From a checkpoint of a small mixture-of-experts model trained on Wikipedia: a variant of Adam for the experts, 9743 steps.
Below are experts of layer 5 (counted from 0) of a mixture-of-experts language model. Rows are named router (the router's row for the expert), gate (a neuron's input weights, with its number), up (a neuron's input weights, with its number), down (a neuron's output weights, with its number) and show model dimensions 0-255. Each number is 500 + 40 x the weight over its row's rms, rounded and kept within 0 to 999. Numbers have three digits each.
Before each expert's rows: "mostly gets" lists some tokens that are sent to it at least half of the time. This comes from a sample of Wikipedia text that the model never trained on.

# expert 122
mostly gets: " s", "а", "и", "о", "frac", "с"
router:504456405527462536539491549600486474469485468528523468502460497537458543525543506507413461510560532491463515547464494445475465407474532450506428464441466435459561482490422506492561529526438494508561507496536463499514462499533590435498536478465557542449514411407465520471506516461509478476505545505545477444540459553573533502505382473484474476416513563523514515491528478534534582469539534502429535455520583539435444498398520439505414534539449497489457521575469512538518532529521480502494475512465508467463466517508453534503509474563545524507549451458514556481522521539484468523553520508550459492565530498484458551499468503463510547448480486534510495503518544525473495563554478505460492397517508487528533517497527428496512500487474499560506505485452564435556526489463489
gate0:554459459501510469532455475513504465525480452498503501560440545510479465472553492518530457454588481551511498455575474452547470485527496510619512510522523549512475515564416531533503441555491463535503546496502478517482519508512481549563549479478394533498473483493439499511482527546549448496552465474459521500501450544553482525464503494512471484497575604549507541559500504520519480537500467508506525511472486464570550502482536420525474457543520476463518545513461467475471486481540557524496482541430550468434529476514499543491444444439500478513567479489642490577433477524459540552468500487490462444447498491533447499466502477482505475405484478538502550487515550522484520529464463500505412438575502546491558485507571431430433487447534509518517513515510554537649517519484491
up0:471569481542551465444503506518553465430464497476513493474496550486498458523540472477589499468568479455497492492479452500488512401408487510440486540526552520518516551570480521481487493569545493461511568471482516512548511389550501559538493482547508581474561455479492515515560471477465525523553501501507493473522448538566477524553507539466510503498580568499484558505515566548513471464588435518554519494471521470542581505451522435494482445430512474534522522464446533576491542508499471478467529478440580507475447497542540573513524514447435475451554485459520506503530440554441597511523510481599441498473532490573435524458514539492481510445454491503497496449516477476463549498500462478511500547541511450524499464562548470489472509489529523535576450515478548419593520454506468
down0:461556491521459522429507485593501449550485466520496495468516514433547546500467531506467432605500530552547514516496479524541529427462514552614531527428599512481454464566433442432498536554518455506464562524499503512516508468509504509434432519491383535496463442473495477498475493481473616531455457488506462526549500492514454491440536521501602386546452553472497554549483480498521544522507489497479514530462460510484449525539492500434481528418430532468552501553476503524534497464515443510462494499428464447429537514485516505520454447553464495497557439564510506556494508560468483492500532556530562501477471519520497544432501545573481483501518512481573502488495481539493578531567526483499483457477499452524498500522523428459506441465479558500518521530516530483513556532501531

# expert 127
mostly gets: "   ", " Nominated", "ensis", "96", " classification", "84"
router:486472390484466471539463451514454511446490472533502507544495513542531426510529516457466513503584487507450473597485540469499444472551520455518487505453477514474545420484482444525524495505466490486520490416518488545528465531478567464559534463479533520420533481450523506512524534490590465525491514491497471517595527519532493511491407521439445388489585497495548491463594471546494538512463511567423459556541556532457489415421570408507411472579501498502500505497500487477524484479516522540476570516534516488467551513531473473527453507546587530460539484528508497480513489518515438533489507442520432504504481495543463472492466478425474545493515527497489525505513548486503441575476528518441470444499454514554471503486470425478571517490585444594443486484498481481512500452460475
gate2:526570506438516490539470503497526489471553554452485493451450546446442519477484515481589570480429474465508469503496454482446411520568505513473485462525455497523489563499486519508490510481533599515529538500472542541485515461552483451416540531532467493481514503449441400544484506549518505433494543477517528461458512505518556544493503527449441422519525516529464550582498575550577560490534543497494479430432516531508545462520503522532527503573472502477465466566455518494517499540533442496506534469515442502427532528533511483479531449480516469479564491496486506527472450497526490519473459488468544545466455484591529486469497563476519398488393536478571531527450479477489491463511452524495486470522545523558578457496539511541493568465450442514420414491533441544517547424551438
up2:521595512492575503443493465468560447440498483502526462487473468509516485529489518480490529482503530438524469458513502469534471473514553552491517466527441496507547478552475491542536500491568541480474533478453434535491524560446556458514445532487403469520494420510459501551504502551555545554468483472464572516525510533541479457465534471476514503543451554563457505510524447467431433532536500516497545489530456551519493515536562529518502481529472493438516483592475497400558537504477525534470491478464439571574512515559458474484488471497457438528540585500500465529453491479495493511486454449560591412560496510525551507545556547576565446462461554477491437479541480504508499477492476441480457527468406499555538550540505538532461484476528530607514475458488534585540474513414547
down2:531441483484533502505454456396584524395522455512496514469528467468512570553562496438543549453515566396480508549581556523525502492501511547498488512479462527466458496550475516484562549403475468534521486453529467444447422549475501452467528474399573503485494551472543542447479479552487459494441522473595489482508511516516509432470497584487470492508450521471401478488515499535501545516526517506541519511533508452530477536498582500481560524528490557480561497515538430533566519488496489493526466511511450524511521545482556455487563429504484550522508499539488529557498564462466475523460445464506447476502466487510488541507524514500508474612445536502569542475495519486534490464433508565516505547441531448570491514472424524466535510513524527508579496528524505498496524575592518

# expert 40
mostly gets: " which", " where", " when", " who", " that", " However"
router:481497433572475511522487424567483531478480473504497533502508558516563538532629463514491508463602506502471505541484455504541440478529441455519537485495391466442530558464468511572541492487480501531530493482513504512565442496486591470539516535519519476400543453407444532489486524486536478461504457500476516514549476577509507520439426492499503454488520494493545547490520467502531514532451483559498506560463623509419480510439520449491409481514460486537452506449494490436477495469583487541463501537540386465510507491562454510533476493505466518500499449537512486535513496508510507493558490431473504553532507477522483503502529417495482488515476518529509521490471559501463513540495492567481450380545475556475493538449452439543522584480533468568488440508480495416515504472505476
gate1:483521557504497500532451529508509455512579538493502492586511530508502431495476538499477495512476531509418460495521560393507519485498525444458498424479480532462508531604440437429458488521472504471494528481355508545524493540456471450478574497516453469532474524527452446568480408548536539524479430437448520499451515519439525528504523514514469499474494523517485444541523563439498448457503515535453499519544518496483493524505415537511523481533533522531530519494487492489464489549482454518435414513530507507438508516579499536517523513461520500455574427428524483480554556566469462476524465513561551567503459536550409518481480548527544558504577465486497442463491558517567492472472582513494611532526448507438478488553480503521515508487466450541482523489472474539515496469534434
up1:521499454554426506508497529467518549517466491526594486458533557442514526525494501522520434499450581514481485519528481513437524496516477540527518525579470471540453537499548559548452475489483469493471475573528481527493432445475484442471522420509546496478440469489453495462454514528492530382555542513479490557523502454544502501488532603513477513474512480573463538470491520563517473483467515458510419503501447469448474469453521420497548445501487548433465523460498537552489434516491443523512497503468456506446531555527522464436478447524462535529475428454494519463542502516483563509487448468521498619523535639519514517537524471521497431574511531455483482549498460569546462439488500512553391461509490486541550479465600509473445481486535525529479487489487456495526464581472495
down1:518509474477541439515503461533515496582466496528444524421475533557519546579563655524521554523542469540461500453476496461452424577538472499574538480491567514495390495469511484500473507479521566517520527532535431463487564503458529503487493497528590476505495449489470547490542555542510445532506452514469478506551430498477542507444438512550479540476461539503498499492496504487543474465459503479495501504556512549454496471526509509454435505508471490500495481585522512441498539475516550446553504490563443518458395497493523454467598533511499607532489468505443499526469466506504478528541551490524480501464444410434520502515439418593451523431480497499485510435544530543473488447523547513411511544467499494574514485509548483509479512518554493557442543507484524520514455509462516

# expert 16
mostly gets: " n", " Em", " am", " sk", " rel", " rem"
router:443489537492505496504465489532510545475487492573469431545516516589508569487612485483474537474575471515487486539489480473424437396528527429504505455483501487497531508467472517486553527499498546508495479475543515523502465522494581519525571480477515455443427461462485476489515532482503458500469525502552495562539502557541538439450396512499446434483515613434624505466578500492455619464570537541535525538510521580501480496466500451516426417574496497492438524545513532496500485505551492472514544504483529520503552444536455463501501524553577453519473472533507517560401464495520505516480511465522497502537515511541463554545488471481509511500457511509486491534465507560506468515547467526433480427528432513488464543496462496525583503474519476564491466445510496463527484444481422
gate0:505489480489438479505493491413493630523534547521499542513525508518496410535509456525496534463456539585522492505563500487523514478483562515437512476555464461506472550458467536489506567515573540509494489438610488455563550503467564515454546549491500500423462521472511484472504583517479484506485490485448512511529468514534523421577475534510482503499478525434554461497497453530529542499541479531541449472507543495508436455504493487457500562489479573546451466474574494466579566519554540564573505440490585491505514480589534490543541479537561559528514466552493454557511485538579554557473532494486469508543541481523517539442529491475486534512485505546462513534521504469437477534491522523472476405551504511533479497524465508505551501557518497482569513421577558574489436443565456
up0:472507502496500415503495494546434484470540539450468481530456514484509469510560498494449503538460399495468532509469540480450533500529488539515457493485506494489488521459446521429497542551437454505544446543460524488509442533479537463555472473506486430515555527518407535549457486547567552489473495531497510498490519429464487524484534519485469562539529509536487547518428483425536505479456552465522572452505485512496537451485489529475488406524544540416466539482434552546500481484547478447530473463473559465488551474487499561446487508552496443508515549422479537522539538482447502430446468462522544506500486415503502487557595512490474421445447347531509516465554407481550529461450499459481452531457521510508444501456551479543454536461468514482462550489441566455495549574490481
down0:526513506565518433437437508459479484559532507526435454454460465433510537450440458478525461501458511542484507426544439394508538472549513516508542425472499449487542477488444508558491527509467485619576493499515434456534545507526512459408449505468513493496513520480470475466514470490524542459477437524487509536533502467507569468504440512566527452574535528473414517563459489496499491516475522468501541489506516540515467495517484592491479518426508494442538491514527541560456475519499460497574504607489482390464470595474492473525475550492435492448505451511483554502560459509517546484519544472542493485446544510473464473512547493457413512515498488467489532497500486443475474534529512476515566409445489439528508540449608497518451542527483538593468478444494496513500507540467459

# expert 124
mostly gets: " f", " s", " w", " t", " c", " b"
router:474450451511477496537474472518443536478508468488537464550475452559522525547641464496439515486589515511509465535451499505503505476572498402558458536466519460463557504440467476475530482499464470555564454468526502493519426502522594449544542419436556506461492422495486488529529536470507431498575506472526486521539523583502497488456419491564481440458551478489513514457501470507472528451516530567474494582486506536432478459426538379438433460488500455506426523547464514498520539503504417504456543517492489491436534537560454528476489489527533536452473518563509561517485483517524430511553523413496477502523529526549457568478506466479488565464490510513526520506495524536469493529561488493446491434497505573477478536519508420498522501485508545556482503503492522465538489410503458
gate0:516480482525470461518477508478437550657464441504508478464551420531496539487517495482490454472494523477426454529491491466425504462445473524551551474517508441470529520434551470453447532553523434584503488475569465505494474511453577474443505495493470492481501484486423443518557478471506516526490464551574502564501491512479501439554474530489569581524509533546550490523490460526502511421481515570444468500464477522456451561461520417494552523490519496554502471521521509533500486546489435497495535510490476520516515483530500511515469527525539541464532498624504503527498457552598569566479569515510458492520554496472470542478446453489496456490440543464483543465472474513449469528427539530506436450424594514514552570508444472507479542525484445480448518515573486477514516423504435
up0:507499536552529493440433493455544534562492492461546551504484529478471551446466532506566549551459534522484436534540505522389511476481552524491512478469476525498454543438514494501575503531482507485452515474533417429484506500545413491490497463519530510488518516481467486481412467517496494537503546537503571479479449503558552517481560508475519529523474436462471542502536515534507477484529509445492510510540500444507455519485535505539497590543414520475575521445490439486480497504495560560522514460541456496542456523444510457524474500462444408544531459480482474430499540538558429491448495489545491568493453484660494496501546523530487532465518513492519548514515561487517378448450434574517427507498494478527530457474602544514559510564511494547490479561469524535556572521473494
down0:555463516444501485465485498502530470527563477531468462473534465545576460494541582489499522472496553514492461504512480495426543510438468487473506374476463502454448524532428516502450457512484468563526449534547509518430459542552505471448456456494533534524545452475536487571490496487554570489493484564463462468434424515528500513502554468486425517456527478471485538468480479507430560542481493488424501433561479474523508583467448478535466465454444523500529469555540569456457450429525477457467427467496474500519476463470517470570467522543512518496473460502522468500430470508519562522512554456512510525502579519476458411600507505445448476470478474534594526530484444524549511495576458572499536530539441522486523415422505527544565505481505454492496530560513450542470515473484532

# expert 113
mostly gets: "\\", "{", " \\", "ensis", " cells", "_"
router:463438417504468513529507494491507491473518456436552476532464539503512516516560484458476525483587509515480474503451512466518444459501539457497453477457448518452580523437451516501526493487449558497573507445504463523524444515446545497547558433444587511453446481467451452462505532515536514472503511475568483468520557560513518518504442470432489473414514561489510499463548442510495514478527482535514461549506562525445473407434510411505455484583479433543439460521475515541494509454487466540455507517515538466510528576541457492517495438589516519462416437489479534488536488499511436514538491417516442568491495492552471555492488507465473546455498514513534461501537538506517413512545443560429478483556458517451483501483494406486553526424510475554458455506468521472576477476465426
gate0:499480501538469478498503381485505430445404517555519556500446506541501501511518483578536511467519517526492459493480501535530532504575457448490557551524406494459443520510415497540460464514457483455488512520563522537493480479427535571399477463427492516509459463502480528589494507458526476530550584598513473443511451461424536503501482496522439464426478512510497514499480511484535481544544438533397479495507519505472424521531481483428448458476525499420461511435518530531509481500503506504466526507520517514472516519490511506475508415544498467470464591483462544508560502471524489500483569492546560510508510422434441474499599513511528514519530437461466493523541543554560484476525479547460506503561496464415524495431527494566614555446484485516487512459526484530506486490505470
up0:515492569481519489522434491578498481517455531515493543518580488449494558492420463449486570539547498506505562491530515565495563503538432538513506508525503536474397492540534490542453455534489552478479458571451468494540471507498469469477508494498468527508485530446529419486457426459450500503488493497501511462477610470477480480530516561503529616488498419452531461525438546511521503510542530430543505459584531559419479490508510495565540512573450413492518406520541610432501474529520542467474513476484479518541476472526438486463510534435437505534504524507528440524495459542495481438523497527521530573580537534494437486510492529525530496474410563480468507510548395535483454556458486521533513517493547543493451448548484551489523489542487516481544526458510529488479537498509428
down0:473591531461459500505486573454521473390494526488460501423541547558516517509466471507523501446488530497525510515484490505546463449543437456447539572476466409388553494468515471466493475511542474496532515542584471426476529477465538498468450430568535516489557560490494547505543428452531454505588479503499501501498465567521433530459565474541450535550581392529417462513533463541532439488514565488531501514535492445523549516479461475523515518454522527540466504448431553466546512533508500554521502514477544470450508498484468549525502533534480558471482376591447454518481467474507477505561508511462573516495492484524497553431570513472461499528493504484486487483525510544472468494526431532506572513451465471510489533506543469427522556449480519449470539507525465503501466506537548